Below are experts of layer 3 (counted from 0) of a mixture-of-experts language model. Rows are named gate (a neuron's input weights, with its number), up (a neuron's input weights, with its number), down (a neuron's output weights, with its number) and show model dimensions 0-127. Each number is 500 + 40 x the weight over its row's rms, rounded and kept within 0 to 999. Numbers have three digits each.
Before each expert's rows: a language model's description of what the expert responds to. This comes from a sample of Wikipedia text that the model never trained on.

# expert 7
What it handles: en, an, pro, ex pieces. Pieces en, an, gen and word starts pro, ex, h, Man, as in progenitor, exists, expired, DeHaan, Danish.
gate2:487513533515514474498546538505435532534598509495544479426442533521444491552505467460513464515559520504473552522483490567494570505470537484447464409506552440538488529450507517507508513532533467447483516455514452553477509575544472555514499528398539412546449479528446452518501473421503544493513499456472533546519518495440551465446504487510501524469496520572558503482539414530409478515534
up2:522511438528421503465466488435574484534582496434486529476568522529469512463587552475447527477517428499525508529464506513562436486568454492498464522458498528471490479510492482515582515476517503493523525441521476501481478573538492517499529492526558447504425543478412499515514404480540473491467499486500458522485547519550437468491486499551537526528556609533446540611470470498476503476528
down2:531429472421452537458488484524477486463466487425505569464490440518437475481482517517512483544515494496566528509534453477540555548551496501474536546481498561512387443490524530490516380455553434508540501426474544454537583523499449577522566551526542463486474523500447499480487509529539459500381523565511503456485506473504475504466522554519523536490531506526501510496499527586514502499502
gate3:558450519539568492500446390585424536478434495483541547524523447524577471545411504479545520503499554462489408506492505458492580526471557495494459535451526484546536475491486459520496439485543551488442463545452559494488464470476456495491477501504496516472549524543441564561480558528489539521458538581512516478508560519455480536555458450457470516510532462447512476458534496482501527543508
up3:526560411506456553498481504497460578513418525476427525360531573449492504470447450561518505467575502461519519506489481549538569460558514515542551436485456569469533603551482475505485508549488473451500548490494498521531444594542481563439482493500516446530530515535507481474570479498536508493493474491521503464419457475476478544547477475454483504505468504531504528505490520483505491488536
down3:497503448549480479561479548448525468584532472547515523491569433541496464458538509468421488525485470537551560459555465491499482527483415489476508502548508483471526557509542549456444531477492556512502461461549524470492512488452502456512542575449477499434557518433412420511488496493527428496467516494559434499499517513541514535488536513509519481458568516510475551517507540500499389445597
gate4:396426508499497488497543507548422509528468514529448486601519506566516465478516455499527482526543446503524438507549484542480493535513529484513446501574455490523552548415532506491528547453500551494459454558538534520525543548501472480526498578473613543453540481502503588506430453474511488461501506500441547461530489550507442501430485532503441436513541527525464457440535475482457480508514
up4:573552537454493533551439476530498530431542492508557415469470468526525495457502553494534502446432540511490470532532497495541479430474459480533534487478514502517499489557577479500483463538515537492504418505516588530504435475451485458503507448515397522546539530460581445565528528480518471505507542555452527527447484468474456514538456424444554494492447575496506577543444545484526535501494
down4:511482450504508502532502546514522443516553504485555484433458496482547547505512523479473549514575516409480593439506484551488491560554475507536472488543454579442463534506510465506516509581462557520499554499482539498468480455442508525453503448462448453477562491562507533524437550484488428472476466531517438558544513501479437512474508433543416481518553447502505554502518555453415522473447
gate5:455441542493465483475571491478497585569543501499583521539474567469507510577498524527476558504483496460409542484450507528450556510445554474495553526455496481534457510466512513531508553433510466534524485509493424447448528448502435587515461529493565491530471474556460509521559486455478493519553521507522430485521460496469478580476484554506548490475519412472491488525568449523430557516521
up5:528498536578469548495472528486484495502522474583487459514505461493525512486542535512542509399620491517543494490529414492488560445578504488454519513506494427521509472485506534505586465449453493497474466442514550539449527525464492430528487443553615479433479481462502480464431521535481485537436465554491519528525491571466490464473530495514461534478451491545564549511536500468506455428491
down5:449467532496559540503453480476539451487483433490487474580401477528560513430500518508527478508450519514439598562506481444518549461497464547488506413551447421509523590503525550553527496492438498507521469517449412459547507520544537492532500478504483495545495548452455498469503477468529579490502552488420530502491513554503516544572458480497533515506501520492443457549453467500470472580491
gate6:514530477461473469469501470492434541497416480476543484444452463485588472535539541513471449570472436529547494509516488559516543557564531519529488546479558516492503510567460596475513522555477542585522444576441537483443484429459448475482450487495569490460465543537489536502449571537470484457486561518524491508504488553507487502458480480502598509552492476465540453515431486479456531490473
up6:481446504542507505564560541525462523526460505554511461516454499489477513437509548584556510520464476494465496484480515410519509518502528501448554470494488428489473513498477511451530512460484538531467566473433561445517554501499473497420519480494423510545541507515534574451420486513479533537530456561537510511513414438454584533459556563525531470417482506478570485473542592478494447508499
down6:517432545461435509470528511477443467480380531524543463484467454518513546473515603458486504516509475498460534573460506492483506489521496490571527480510561539523442487545498552563488493449539523442566497486493493447492532505558490475424475513524432526453608535566498536518458517527488546518479474555500559423478433502508532562572476441493513506468452497524501463494526435478464474568494
gate7:533458518479534557536495568532572495461503429509524434569524530491526438475485393505520504476486444532488461547489549508463526496568536482452519526501461537533507473473529510481482575505491429441476485461621531519537479539412470528440531538499481490544523401458435520510435494492513553465470529491408505474512555446502526516529481488468514501531566489505488467436551495558493537543501
up7:461518529475457460454537435574396509552505502462484524483473417497544588454537593525497517475524459525476514511426478474496536511454462520448501557448494422518517470525557495469529413542509462522463490514420525451528458574586523489533533460532518494514500566524530549529509472477470506523512526478454535473581452501408470497437495539532501493420522470533533529498527536484491508484502
down7:469460469465476498441490480540449497546436557419475498499492465563559483578536477564545493429503488529493563449513420488528595499512489449484515444458547515469521456478522494433462535503474561531508544572484452461431494478429495544451538529461557543503501572532501477445443484457514533508537459502506500525459476514479521562490505504584506565526504408497482500513516498569478473558544
gate8:563429508538476491526548496524495646558495487551507514453546531502465525469438532565508484512507509481517457491456495461532513531542451506429552467477528468566465561564556524552470515488494489547524481499462558525511534492527478484503478551443566516525522415476515595435486489508434493497505483504511555463524503442448436525390461457489570466506506445503460458523513493463488445496520
up8:514479503526499531465578521632528534504554485470485462448477470517473490498527494631411521483540507510540471538453465512501505499444491483527499456438459482550506502555460508456546432553581541393502470539525541557496484540435493546488556559496496471500557541477454488470581431529502475505538480489518498480434513431490490538428529513473481452462525532506488535515470511448490480477518
down8:541521464481482492448504526576472523501551480479535470472540599541503467492521538516481413488549501529524488461492535524455520469523437494452532498502549493404506485489462509481548527548477548515487514516614446487511529510514500480470595561454516507532562517475545486442472468453509538455490476496498447480468481484474569388492540485444565407438468512563493498442493462558463533535551
gate9:501441493526539443554546384472459573484506541506519527398508557486498464463521538573591431483495545452464491505482476434523485496465533522490410552435470546501475490460515434490483457562464530537466548479464569529530465523518509474550515485467477553483494502482492583456542542438555540467518483477450565502493524536528541491529513494558540465450494501422513517466470437514508517492518
up9:554528482502441521500532501491511478526422523475537508391535610478572460431538517521595449508521502510541489514500530517564543557553480530437419562474505502462551464468501509492502458461438464373468504480498544532524489499508482505537488485448516542481528435533525411554496510585485552469453501501469486455460522477507543507473478562529500505514522468509514465544546521478470569526486
down9:464507527481479566477424605470537561448517547428504511525536520517482491522509522462391546457516490501472508490508452470423479466490519508504503470525497514509530463511510529543468428465444448463510416538524435507485531400449500555484515436487537550472527555493477519467577503558479455533519485477515468530531482511511462633486500589496452527517578525497498527543495538489471517470541
gate10:534542493534432487556452449472495463461415471529555524462513480506564449568470511411487548470507524490510519452562512514436518487588459464524542535526562482393577520555546446534541413533556494424466528513457461541471482483544450489553488496501506492470520471520497493496506568534492508521488525544540476532477470484546545483437481555514582525470543456500499546476455517484439479477456
up10:486502524456583471516568509456445533522545464467518491555420480476525491544531483499460475406514498505508490512500510517462478460480515519469422445487483468538474416507450413518428564463511555533489501572530463471567526493546500561480598547602470508428521597504478500557544528467487457486563434474503516492523530474527519478463540511548495508516513486499512577510457460507535486496444
down10:503500531483500521427486472533522556483527481542445475548497494504486507508547446490529458440552452496472441557476513544411398461488495510465521563500452593442416537535495421598527494541486519500464507507475495475522533483500512462494458444500551509526492508537541515577483546437507478497485385480538485479420517526509524526577478482462483579556547523483548496513510526454525551495453
gate11:471489374527426476449509447504533506540489438431560565475506506570521522531483449542520515545478500499523505559469518568490498550457527491469555540487511507475458535522483492530523513516619493544513502447496514480524481494504476390501548549444467430487452499590494554477475468516392534449484488507501503484510554542498487448433442525508514451524565473496536557458476490551502505520503
up11:477441457485526500455492441529521493496540476512540491489492443625525479567497513521426502500490463455479491517538513539497514547526546473517391556524508529428508492570539508476478530559475484517507562427533467537460537499492517458510504464506540534502533483447550464523628482417508474530484585490499534473469499560482444482496466424541552439496405477510530491532474489458496557541493
down11:486388517577530493604450497511525462514493558534486538560607547439540530509455499534513483513440550511489539440550470529491427460457487543445533486548508544532518490513451468546529478499419516530583526462430464507529471452482476485452450456496510520483472499487536553460511555436515495461500507494525468558494562473498476490433493415547452465515538502452492530463549523508512554511510
gate12:554511427547431505538455479518544573562469484530544539485488444513412467506495476503604546554557462492493525519494425510488578470496568496490501486516450439474551611487521491504512487460474502505552460499496511516503480494569469496528408497565526555512543455525457540548448523513519550470518512493492446455518479451523533492476447435451518551501512461490488443536499496483522470510384
up12:473501438509510472513483499518440489505470518611482546530488634544472473501453507478561556493571517477455505490546486523510535538517530497542535423511481447483519536494517421521504445406415533504513476465515514496498487477590495524516449469431488481537538494547459502556494570485447509473507478498496553492438470497535503582562477508454470579480452480514490439504541499508477562440433
down12:530580559513466443476550473482476468514517547570547426556387455514510539420506477471561473479522593523535482506511504432602444551501490512504471551472522483514459502497560490411560541496541518475501481467510524472447503510461483420557494486508490509447459564539492472489485468516454520487471572471478487449530492537478551439488509543567540436464481556473489492531455513466514544486509

# expert 11
What it handles: Pieces after st. Word pieces right after st or inside compounds, like wrestling, freestanding, frosts, postage, plus nouns like century, Army, Street.
gate2:526514544524485539448512467518542463573445505485473502501503513447551505537511507485568525446514442522512557530417559479489474508549571519494528517565503445543456566490484515558494448485454512512542521521617505497428497476549425464483468507495570471459493472514484537491505565488548514544450520398448371480449462520466507484547482452515467478498480476431499532481474536546516561524522
up2:527492483476460479453456449538530502481538513442552496492555544479560550525510506522499524436476521495549514563528511532508524516497486462526546574499485507446440534439499508547467535437469523556414505533517470494501486456556484449537515502447541490523435538516557496358518561484487513521488567491429441615444508476515524491516496483419454463505549483471553505414511518506502523424503
down2:479437501510566527563499495470546496488499486465494536501593575522444513494498497564494485513476512529479507523530631539536489495528565502437482497510459505465496507474563510515513399431444463520509534439443540550594527462508589449470537484533509552439482457502540481510517560466512482471544482505481458539428527476498492430568489509511464515499449459440479503445539473551478458432496
gate3:511492545570565531491460522455462481482465505476553482524447503456500490452474488430528533520468443397437473458505515524498485596441535539451496492482464526505565576483461503476464497548518523507539510460503478537496504536551495527489518481518569515489461523516575412486492421458579570505571494561498602428548487495508505465509508503453458475511577545480488508505449498466443446554520
up3:514525541452485507501532530520482446516486452511506474467527558497505537467491459559513501545479447462528465523454537507513471558445494540511548529478490524531448518456547534510512510502535500586455475454547524494457435493535601426513492516507503544496462503504507488393577506461401476427435517511447490518548513489485502448561504468490442493545488499519548516547389596493397536515535
down3:531604537526491481467549506489467440512490513485557424453478491527490491492472559479549538471495428503508514546494426449521504446546521485579468540520521524531463465503478499541573586524508478512430499564468513460562446478441478532463472465533460505463498538535510563556526469480499407456502513458529474449538519525546514399470454490553492508444527529496428473592469507484525567524485
gate4:528545453566583525489505496560470466462516516514532550545483494423478486543539564455461439462514467489436486504492457479537548466460461439487479525500517517598530502495495475538502479509477616473554507536488534572569448499571436490428501545518529477507521445542556506457452426517383474524481498491493545504508477490440505549438519528486548495517490551495539525564532463499494471469453
up4:471446544517518463499510465438528495516531578501450518460445428567568468543423526566534473490500508497521527537464482444466464518412497475484532458525439494481505503505563478432459521523539467524505478475483457480489514473473539513556609518505471548507455511445485528506583534485601531487524513560528514567508495498512550457515545415556447435516503426498495554486442466467471511547544
down4:565490504471527457574475447440490510510499583554448495470559477525485506583539495518515536520548464470455453546488531413502475502540497545472469478493491501570421521465520528490505474545486481534495488437558522488470556518500545543533475552468506493534412449480519449482518527427475520485564484556527566445470484427409518496477570455504502509431537467522493583467460465564508530465444
gate5:481511510469555516510495543511482505527468583515495511478408442520586494478462499596494452482528462516493445459510465558554483540548565489527450491510542419527499501487446548532534467465544484477539481537468530463560564494439447548512500487483519515483530565479454483490435429536437595454548434524503541494529452526482558489529547415506582473452488480465476526556531503447533494486498
up5:506521538544554514541470508528526454466515477561566477514516567509472480566493520456488526518469453450496520483485463462504517496452582507496527492510493409459479479520529503455498539507490482497598448448518608446516477550470469552546452467546482500509494499469569551575517547451509518515465463521470473512419474473500530459525538472441410514463494535489394520477464425577550540514560
down5:490481495494508606491509486409482452525470466526438426512543468488526526495559520565498461448510516496478543565486472490506460459521450439563469536561456445518560446526510472395488585511520487484523491509564506461458470453467498516490513535440545523555476564579497595474470494506480537469486444528490515491476456496552478501501537547575539422462528522479503526526508492408511524553492
gate6:535518491534499553532532486440529489453546535551490507499516532585511534487483447546464470516485450465512484455580448524597481519502477551482498504505483518525524568492482469467487427533478517416484499485549458569487464379574515456480483506555490503498486570433444458499489453553465423445484522443535549490483466494490457571463410528469533497499524492469463519567512534452481508553557
up6:604485467528465474539481524558515502464503459511520515528486483519468564497437516510460467510453470541512560523544496559506461478469482495586541511500506532418399523468499426444516475502512461546456468538508437522515493454541501436505569500460521495565401486510564492449494476527443494471487541518471589573494589540517471533534464509523488474510521476493519496446466568432492455572461
down6:576513507514534531546531541456543503535497431484499501510473494552487576503446514553586509562498573497506530531489458517524525481556507485477519467440526502485452451507481447478451517514574512551468456644537510518531493499461521561563471490462475440526428497502460461486492460433475510482439495512449501433484513495516434513556483479495406589546553464504489458428506472496548501477466
gate7:487446535475516477446511495530453516545505479612406456467438444483492493539481501495508564496454492533489464487470470492471517496404453585508493502489471467500474529460590512530430498554515492510533453548505470502506454465586487586566593489469485503504468429569504595484509498486518517435499530532506522521495553530554450475568481491500518457518528540455546481539511461514417477528504
up7:563500478490535478528425567513465539531523506498606510491520535471540548476471501513533497446558528477568535563468492463518451435460565460444533532495491509507548463530527429511509471518573479539450441527444527441471449469447479477442518516500466499497508501520449502428511513482476555516400584454556579439529484485499522551469464485446583473463507512485467573541541495526501524476526
down7:527470512530514541480453513497494501574554488462498444461442456534458534426476508616446494417486501500516557537530492525515515575464491528477480508489442489426533509522538522493601464486482504504540499522514485545546554544416430480536524550498474518455507503479451533475546468487507456461488509411486509569438502487493585509522484548502561417487493542500506557529520430505509396520491
gate8:522467552540451513500500495501455453541531508515502524551474533425584525511457507498490430553457478525523515564494515585551466468548433512482487496521536397520473522478504409445501500493545475461489442456530486503486582543546503537372491495437463461496477485469529543489450506488455464477531483479478537464539564534522578590514469555570471463499467512488502547502432552498505509455508
up8:415500496513465525496491479430474447480525506522546536455403521465488434546509492511581491477490528574434441491470439497477580481512549407463515513496508471478482559530407511527564438497479508554561537535494528526594509486575502563496540528529452536432444450520479498531495537483526517534444532512507444517464504503475479459468535461499493488512523543471460560549546432450494553490518
down8:486524546472585491502478459446525560548504424523480429403544461468484584587486458483511480508482435526459471528594450495512510530618502536537494516532537479563451523460522530565558459478512527518488448476541496605452443473537482525498503514483517464546460464533532493487458505514469517431484518473469459518456535470514464499529462515483449506484529557526457496546547521471428483459526
gate9:520576483564483464476486501571584502513538480506547485538485557491474509553503473419520524470485537460515515519483510464507488456427504457524512502480472488572533473507498564498498509500514597503587479556495489545453476488492460555495531482495481474518498509495486495529507488461463479570396520452536572495536501509532465524464424416520473493466509529542405419506537438452475441379538
up9:493558504504526504539540543544515436491473514497500542507479445554450496477528474439453561544547507459492521496502493494508578519473456507502501496429526475482524500464478586478479511552481595520582480528541462523439443548454496540454476479563509457457573581482498455553519461485470502538515459439597492483579495521538449546448464506543505480515554512484450496493523467464458425393468
down9:544482475531522517506489499489597543476399440529509513514503463465515478514431565501474483520596567526572516507532477525465506466448633505488541496483531490517516474501486485481510532499454488517502482479491555457544468401477422416462520523513476516491488480473501438511525413519507497540470521435508483520507482544593577485570473534468439501515496434509470510557462540456562503534470
gate10:440530456424504476494478479552507566525497502564559580477503470536574532527403530556475510509545478521494462486521459550495505564531489445497515519462459468471469519456546502478458457493498490514480550544441509513444512451565510490438540482470556515547488466515533469446494527528489472446544525566515512519546527435504492486608455491534484474417564422426555500506512540405473532507476
up10:473555490552513497474480512480525425484466513563426448520502524479468439492518530539446524477472548570518538480520498500573462437500421537553421563528525505539527532541482503549588494520514545508486451580527490499433440554467466488555428492480511547508460532505550572503474465441517455560520542530442501493519454521411521470466540434489545472519435469480484526507461464523489564545530
down10:537485562501476492544514472519551502500553451395516525555552556457496490611496474538520487487496554420447541573505505513488469550520622461425531518511439483457494551485504488468561423472503476530460451482487571504502520460542463534481469471472534552493514471473551436481485511464508492533555502469416427449553552483471569569482468502457509512542503462516464490499484482487520528469490
gate11:508553452504559485447544512532540483459498454515444562421512502483468444535456535522509503491559482497503531571504479555507533587543446504563532415406497539471481454489532505546528506448479487504481460533520479516497443441579505451462448480418510455522492541473515502433546568546558554491526576518504429506487503475496522494543475521456523454513499453533569459519482521434509458506414
up11:459524540553428521505582511533475522484468498541415490572458510523472524555504480563466427488430560543437474449501511464468449428504518457528449550568514473526514434555496606494511522510553522501479518528422483563593532477494547486520520499548523463526517510489513520534457413517506484557521469499480579484440487506490525510444524419521461538472530500537439503473460511473470500454482
down11:566509518577581513487499429525464427483520496509545476493437557473490509538470494453455497448514452474461492497469533534515511534539437502508498478541547498543519590435450494474533490515464499508526507491506435469484541522525454472447510505389578487535573528386465399556530443462532511500542433566511485460562544498516536515496488531554486486504478562520435530505495476534530459489511
gate12:487601506501514474480470549432497542549521445558472484476466462516556542589503433546507437493503496487538604517570467466427467522547528358434569505538475523514538494501489469495550489509516516508494348455475480553507491452445498463473513516460513450525539474486412505448556519488511501501502524518518546540466457493562526529499489529500481507506519518464507509500533507473513493526512
up12:507436475499555529514551476529469482449466456465500463553543480479481512460377472458461540498489529538451408501535521539548515510435447575502511495508544514547451531551495522482517526534530563503488481506502520417517455511489520469454433558581438495484442520518531448545505475449451512548607459506533495435525551565507493466445536486495548534439426486532484505494542564492490531497481
down12:479491518473466508543473548563500501402526534462527494445503503504461459459501474463489550539559479498503538585514517450530499488503473470562508516423486533464504458530473513529541484523492545478489494534492566499469442394576467549437506483528442543511543468523473497508512471451497455535481453428515473476564547508495417533528499519469526489545546397547520564464501566631502479455512

# expert 25
What it handles: Sports text pieces. Mid-word pieces like ug in Doug, cc in Occupations, hyphens and line breaks, and words like after, near, match, finish.
gate2:465503485492515493459495476417523442527523501554558521550499495517529535513474535542514498508533459467509503497520557513538423517469493604478495450587499518536423583504567472503497532466488569467473508472500477553529509474554545540394507525472520469552533539563502441528459537435529504423511503456539399483481414513460489473446450519489449513544500529474528515516472506455408492557502
up2:488388513536541510485517505468507513485535510471439595528533483487483540489500608554492515495564462482439547449484500554572518544469503477481525512543462590521429486480553461496507517453469499507512462462463467552513479529558536542468530452476585461481488560562529407541502441501542545438503517457497449468455466468465466444480501536524479476544530552492469544452449496436512497510441
down2:501481506537498440478506551411491541548517551463473575547512498453504506511519505498418514484449543482511445524502451516498517469420480489551457504515515478519509509426448537516432534515576535514539535560486545511522466461533568505511449485495447522460504575492510465533601449552509472543449581465537522513503413448470555469509469500519429538421512585518496453465456464517467516554486
gate3:530521485541483555469502405534463540504560475485498467474442509551533552523487497516480548478423526537500510494482417447521490517455492498565454444541506438607469468519514475494495534558555608446503428576540508531531545502478494469428550453467499519545490531570462495504522447531476596485543480561475475420572499509458468494455495534491487466480485549490508482461474558487481478481462
up3:443452494476509571534520458429565541413438447496528494563521443436475545476538524547556478481604481504484462498536521514508457517454464495456502533529560551550498529526456544515501560522493516482478503484542560417478394535504489513461501474462559413526505573384503510509509485452528508485480502491532500580533476493499586516450503493522515536531443484498500485497528499484484529519434
down3:558434499541501488487511453522486477454499489535545502450571444452486519474535396542552486511589494530454558451457500487454526527486480476538456493508404489626468565539482475473438455549571433521513514483512450483546549509510480483463479516534506483562546580518509452474470523457520480517517547499428474523500500491527496490479438571564466491483540514511523478544462538516548481410483
gate4:547488553530503474492530549484511466509525457523576493450467614511525500492526529516577477498490543531471478468523436503488524511447500449445414448537496523508548466499538543489516566571408526501426537506389501490564453485494450535531471516521564565507406423444506502494534489465487524502479567505527506488444496471473540514513494442504488483482567479502544408505478473480511569514528
up4:494444518511497450471583427454557488467495508505494436484501495543380526446553464448601560529496481554539522498470538441506502494580497447476437500428529557528523457528481489534426501527491552511485523473462538507532461468455541491560490510465482508532520456580526492568532514521465479500422548530513517489513503470543525555531438526474536501417480508498550426495513523458427534476495
down4:538505519564491466551544526440481450444527560514539479597420446478469611532544482453403515492492573588603519448551518495509530462530461507519513451502464429531535545481493442498495502538501482528565474528483495509522469479515536459514472468492482495497433491482501418509522468473542479501426522512564478444529483435494509522523467484513506477527560548541538476467424456512490544491524
gate5:553484409539434476507476511600536556445492414525555485468439565483528511530491569484526504569483484544502478471544513491482543486422476533509551522465460420515522507516520519491520479527405497509515436566415620489460489483438505498539457474513536530472472474520529567521476581517503535530453492451488498495504509557431500492544456488542502454533516484438558483507508509521451497488532
up5:507487526519522527490401508497618503477564475517525535489494486471486453466482521520588427478489587479550544485551454467473444432420482536521432515539521509523518504527468476516549406569498411384488528489482476528441498512549469440437490515545502532494522485534483595492493467478511529523505503487492498480515448499470520576533462481535530562446505499550521479532458477489538516453504
down5:400505434495520512505485500468515572549510458539469529457490441485526479519525482463524437552517473550475533559491500433458506481462480491432506558510475517546465426553505502522529486553408532450556434508554450509511474487497525531471468462554521496545487429594512494493581509457513541542472505552525473590438526573464487475505526536430509490528560517527535485436434517432498465507493
gate6:549518535469440498515487402560517525502459502417517505505499494536431498512370490451489579484530488525426464496542456585485482538547481467491456456492511475484490537518575506531499559575512478435508572528513593483543508515504474463449478516485505550487536482484521457529520505488455566492496469487450555475521575459434514477500621543501487427464500443482526514506511506510459498512483
up6:457508528487423460553544499523531457528499469518437487467496463459531439443504487470423547463440542531502557463430427571470571443517478511535465435483560507478537461485556466518423512462524470511494500442503511482486591508534495524537503488484504571548502539440468523520525547500563524503448424506568501564589526479540448468505528476522536499569499525494460557470440512519430487504473
down6:421588415504500468487440482492477462436504530448469449525519512463419488544516457478443488439514453589523486540492510514529546539476498512468435535474559442556562481496552507558510548456424472554532487500453510413543487493506603560521487533485486505561529469534538522483524484492520494538476489524536513544497513457418480525424451572571439505535508516518522459478497523529491482516502
gate7:499537470529435555453523509452497465543494485439496481449503542477508474453482481481417548486398544572546551506483551471483567485515536507520563472508520520476420490524549510473477524559538505539535454499476530489569523543511510459547481530550479517530493512549441608524533493512449505465444483541530512461470483484478464590530528443394489505496494522557440537531535458468436438435492
up7:503470509478425506558557486447562497468550436492556514568415470490562558488499510482574472471535523566536480442511586536545506467398456495481511517539525446475474535533463478424508422518446527484543457448472457561558486523533491470507486511520515483480498511472483484500575509536498422465515503508551413548474491508453570563475533445496474541436469542508505440520456493508527523496498
down7:496461534510422416560576475408492494487434497471567507529511489564489527523525472544525451530434516530519540484471517520555484513498455515451521511511496536464552518577486467462530504499580515462529508495510417509527475484432588519521524505542532494541526503535543484408483555431479386516549549536414508486476450527486555565503499488461462474553473489466446491444514534508490476479472
gate8:611512503520501469465458553486572464503510411522525487502503562525493498492406431490531520405500564493560515490494502546453506483495520472505478491478494499509520513426527572483542470508533496564461491422536459480558497529585550489534484499515503552481483499452528464463469506497440416486544482492456549474414520458532500550573532482506446438500476516541563464536475467547501551415475
up8:526487566524447511528444490483447490525507532451381502474460493465478571482491472517460460518485563483537526459497523496441454483442421407473538523524490559505516579534532478561488449516609476510532479542533546575461489428518502566517501486489503415548513436522492514509545478473501529442610524557501460528498554504535488492486481485514483435536504486491480492556485458530494530552454
down8:574503458495455448478558561494496538530469483472518520482476445600497467460455499515465497487527502502514510525522547537501491482424541449591535494476522521445416531560492449498499547445567517528452487525563479556459562500480499515537518469521412503476565498471537521479481445532424573480467513450527532525458457454530483488522492512466404472441441541568498565518513517548535433544497
gate9:508448503520435465399480489507542510474509448490463418502509523534499512528517460481495581509476557440556499487550477558513483568569468517509451457438476459487522538503489515537516488524499541503494448484517463403452442488490461497593515456530465517540500587490424533519550501423545523497543455562534492549501471454554473538473461504507485529471518526471475530502511602454542608486494
up9:467414489539489499450533551559485512448472486536511529451466516487429502438531457515486528496478529551426476527539490539532530527524514505567489541475541495524409490505521532584498523543488495482544503553553436493444463515485452507446472456483442533508525594494426465506452462520538499513488503544480477461519560474537454535492472447427589528434506538464550517436483482607551453517534
down9:467466505474521507474495567513518488502460488553472489429420569530520482422552507458537497499450506461500480500520515497451445482461548442558482458518489578518461446508533488477523507524487591425528464492470416450525536494503598466504521453492517480443430493499491479487534481533528598523501536498483472590438518573538470487532484491511463574520481580479480506518505546407548501536560
gate10:400570519469521489502433529435488466526531509535550542517494475508572527448474494496447458511494490505456495496497484495559490527463552427549429460533441528544607471466549489581499490436570540496494497482473540534463554531539546430438553492532515453498493487517463529488480531511482543492479509504509425475598500433413444502451521497494563507479561502557454484521484526447508471496536
up10:498555495503560537523479448453518458458507460455537407563441517535488415532559445530492589432524472534590503454524557509519432434450450492537519460490481516496500520514438493530493448464445474551474491529526448479554514559488437464500551521514522483493525527489503494512493466496501453569530508524492495477516520545514523473476476427510499554547518522478615521545561443582432483513492
down10:513464577578495528489541465485483478543503564522534430498473572426445454438537526588546502482477458484542453495495491486486499500516520452507460536509516456514483482507496430430518440551513514500544468561461531471471469478447492525535517458476615514475493577458483488487445483535478481529499424516491476531572452529497453556501544476488506572474586458509494510478474531488489626525457
gate11:488510489551575509542487446535526496536507444449561500521441494506548516531517445478545533504553447560451510461541492464541504499454551482443537450430512502487452461479533546494559523528539414514493433517513457485532514501519499476420522559500471471599503527468529436508482605404481446468482536502561510453526486501535550474489486511530520432473497533507480474592541514509512395519486
up11:543483489505521562557508419500508523526477512510414500509492520419502528469568516553477477456579466557489561457543492424469513449532506482470525496547537568494480537529503520421480484581452502503447492484544479524498558489515406476481511572466536428515507465462513516468413495434455479520493556396523550454481428513515521509489493510544480488502510538489449596530563479467515463507509
down11:489458502516535462505490502549535523550513439546516522436447432502502440389503436521479521568510525489550482474508516532489483391431494485479545502506548510493613450505447535527497408535500536567465488471460491474474493403508501486483475498471426452490508421567578489549430527489521514525503539499504481518527557530508484514507548582485423511528479537514503507519469564526538527502484
gate12:538482552452472458504440449473561464476523519546494414480458554518534456491479537469557503495447555510476526504478498522500534535486554451520475509456537490489493495495540506500515604491483513542533509423481472524460465431572526479532540485486535503511436503525533551448503509510407542500430601526475518495399495498492436503518458525538505400525550598482568530458449446530493479494535
up12:484491536510510514495532550430455579462540498514461562517456454480478509465541508534523492476542440463454524512570502468530453399476459546538523493529441542490546491544489466493459493544518456454459468554541497537513545525460510484499458562573540504492443505474504482546490551482562447473491423482493450538587474506458552493405563491458510562509505406524451488533567539482515442435493
down12:480480503458469509458483521446540545447453551429530517505548507478464460471507478590516538506448529495525491526500516480516478479541441485486507538505492480511497499583542465532521510534373526503453541459533426619478482499516479570491518553550551447447495452539498538505409481544531415523513501499469506492467506510585521524504576497484527463476513549537429477519508522497461382498464